{"experts_per_token": 4, "d_expert": 64, "router_score": "sigmoid", "norm": "rmsnorm", "lr": 0.00284, "beta2": 0.99, "seq_len": 1024, "steps": 10370, "dataset": "wikipedia_en"}
Below are experts of layer 4 (counted from 0) of a mixture-of-experts language model. Rows are named router (the router's row for the expert) and show model dimensions 0-79. Each number is 128 + 32 x the weight over its row's rms, rounded and kept within 0 to 255.
Before each expert's rows: "raises" lists some tokens whose logits its average output raises strongly, later layers aside. This comes from a sample of Wikipedia text that the model never trained on.

# expert 3
raises: "1", "2", "3", ",", "7", "8"
router [166 145 137 117  80  55 126 108 188 114 152 106 105 138 126  76 151 211 126 104 123 179 105 119 172 146 134 142 154 110 135 131 161 125 115 119 153 174  73 133  92 161 131  96 112  93 157  95 200  93 112  63 189 123 138 100  96 133  92 130 151 129 101 104 157 110 130 101 120 140 138  85 168  57 151 169 157 133 132 112]

# expert 68
raises: " in", " first", " on", " under", " post"
router [162 102 130 100 106  93 107 118 130  98 123 133 186 141 155 104 113 104  70 109 113 128 157  97 102  96  88 125 143 125 140 120 138 124 187 144 202 130  86 142 140 104 150 100 115 153 128 118 166  93 135 116 126  67 124  73 118 151 145 100  49 127  47 127 159 121 105 141 163 169 105 124 129 145 115 168 107 138 117 111]

# expert 27
raises: " ", " —", " +"
router [158 129  54 126 129 151 137 142  95 123 147 106 153 143 116 111 140 105  70 152  91 164  94 123 181  99 104 144 115  85 149  80 147 127 144 119  98 165 180 123  99 176 152 115 144  64 107 147 123 109 117 107 170 130 102 137  94 144 105 164 101 148 147 112 113 148  85 115  56 159 123 120  87 103 108 139 100 155 142  95]

# expert 10
raises: " ", " last", " final", " first"
router [181 186 147 133 133  79  98  73 196 103 125 122 145 136 124  93 103 147  85  94 133 135 132  72 105  41 121 118 158 129 114  97 116 116 150 130 151 150  50 197  64 134 155 126 168 126 151 108 160 136 108 149 114 106  83  80 119 161 109 122 163  95 108 129 126 135  57 128 140 124 125 149  82 144 122 121 117 114 101 102]

# expert 22
raises: " ", " In", " The", " A"
router [ 83 153 122 127 110  98 157  84 153 156 125  95 114  76 158 110 106 194 145 134 104 144 124 130 126 202  71 111 155  87  87 110 163 110 135  82 100 122 149 133 112 138 147  88  97 117 120  72 187  75  61  58 190 111 141 125 157 156 132 136 100 140  74 149  94 129  70 158 146 160 146 140 137 115 156 141 155 125 175 128]

# expert 6
raises: ",", " the", " he", " in", " ", " ("
router [153 124 108 143 114 132 164  72 126  94 157 131 151 126 136 132 102 172  90 167 121 136 147 134 122 109  73 113 116 102 118 114 129 122 201 138 199 146  88 139  48 149 142 123 166 120 162 123 166 107 102 127 128  94  88 104 128 206 118 143  87 126  79 169 150 136 116 138 161 151 127  99 130 135 115 181  97 111  85 138]

# expert 1
raises: " a", " their", " other", " the", " his", " an"
router [153 160 108 107 167 145 125 142 134  96 133  98 121 154 103 124  88 187  85  75 145 146 133 103 168 138 116 110  88 137 165 130 115 138 180  98 116  83 100 142  91 155 159 153 200 136 145  74 152 103  94  61 191 120  65 114 169 107 127 180 117 124 106 135 131 106 111 121  94 116 154 109 115 104 164 140 102 178 103  84]

# expert 45
raises: " (", ".", ".\n\n", ";", " to", ","
router [170 114 152 111 117 110 130 124 161 118 140 134 146 189 170  89 152 170 122 142 126 122 109 124 131 119 121 133 139 141 140 140  97 139 133 139 140  94 147  99 123 192 176 128 159 118 176 126 130  65  69  41 174 190 125 138 131 119 115 148 194 149  87 118 142 147 133 136  67 134 123 112 153 129  99 144 149 166 129  91]

# expert 18
raises: ",", " and", " ", "'s", " in", " was"
router [109 176 155 117 149 128 141  98 100 206 113 119 172 129 163 101  67 176 128 175 177 119 183  79 157 135 109 121 145 165 144  97 108 156 118  82 155 136 107 141  95 192 173  96 107 140 155 112 198  60 112 140 158 185 129 172  90 194 100 102  94  93 147 135 112 123 100 132  96 129 170 115 172 205 129 150 130 120 124 151]

# expert 30
raises: "0", "6", " San", "7", "5", "3"
router [144 116 109 171 139 110 151 102 137 204 127 128  96 165 129  80 134 124 118 134  89 116 133 157  93 157  94 101 110  93 153  88 121 156 177 136 111 178  80 217  80  88 193 118 119  86 177  77 160 107  96  67 191 141 147 137 148 160 121 156 161 104 145 120 140 142 105 182  82 130  83 114 115 103 129 115 149 146 125 107]

# expert 50
raises: " the", " a", " ", " his", " an", " their"
router [134 155 124 142 146 142 109  63 107 138 182 107 126 115 129 108 127 186 117 118 134 134 113  86 142  80  69 159  90  82 127  98  83  92 181 128 139  93 140 167  68 140 129 108 225 132 148  61 133  91 141  90 214 124 109  63 133 137  91 137 121 145 130 125 151 133 124 123 157 177 121 105 149  87 169 128 154 162  89 155]

# expert 13
raises: "ib", "old", "ay", "ig", "at", "ag"
router [174  90 134 200 122 156 122  59 130 178 143 129  99 159  80 144 138 165  86  99 148 150 110  71 105 105  91 127 157 151 133 143 128 109 128 117 172 128 146 211 106 134 143 128 128 139 157 137 129  91  56 109 108 131 108 124 156 150  70 100 142 115  92 134 162 157 137 142 113 132 119 153 136 104 173 165 101  91 122  88]

# expert 40
raises: "on", "t", "to", "ten", "der", "u"
router [131 117  92 188 151  61 151 136 129 133 118 118  77 136 138 116 130 103 131 138 128  93 117 128 123 156 148 149 153  97  79 124 155  99 120 136 131 108  97 136 115  85 150 135 185 166 139 108 174  75  93  42 160 101  85  92 113 140 124  98 106 153 131 166 141 142 158 128  99 134 150  77 100 112 102 145  85 116 185  58]

# expert 53
raises: "ed", "3", "4", "ot", "2", " distance"
router [119 143 101 140  92 121 117 136 158 109 121  75  94 151  96  80 128 135 152 123  96 110 136 110  85 172 101 133  98 122 108  93 108  85 113 136 130 140 114 167  74 120 182 146 143 139 164 125 129 155 121  89 208 140 145 145 158 128  56 164  94 107 106 137 137 136 120 158 133 142  72  89 156 129 134  95 155 130 180  73]

# expert 43
raises: " and", "'", "’", ",", " to", " in"
router [151 117 157 169  98 161 112  80 124 197 153 165 124 157 128 131 139 158 103 142  89 144 114 102 113 127  94 111 108 138 123 108 107  96 162 114 164 137 118 201 109 156 139 125 141 126 163 116 158  70  99  88 103 116  93  72 156 104 113 116 201 111 131 135 141 112 113 153 102 157 132 144 143 152 164 124 150 147 100  87]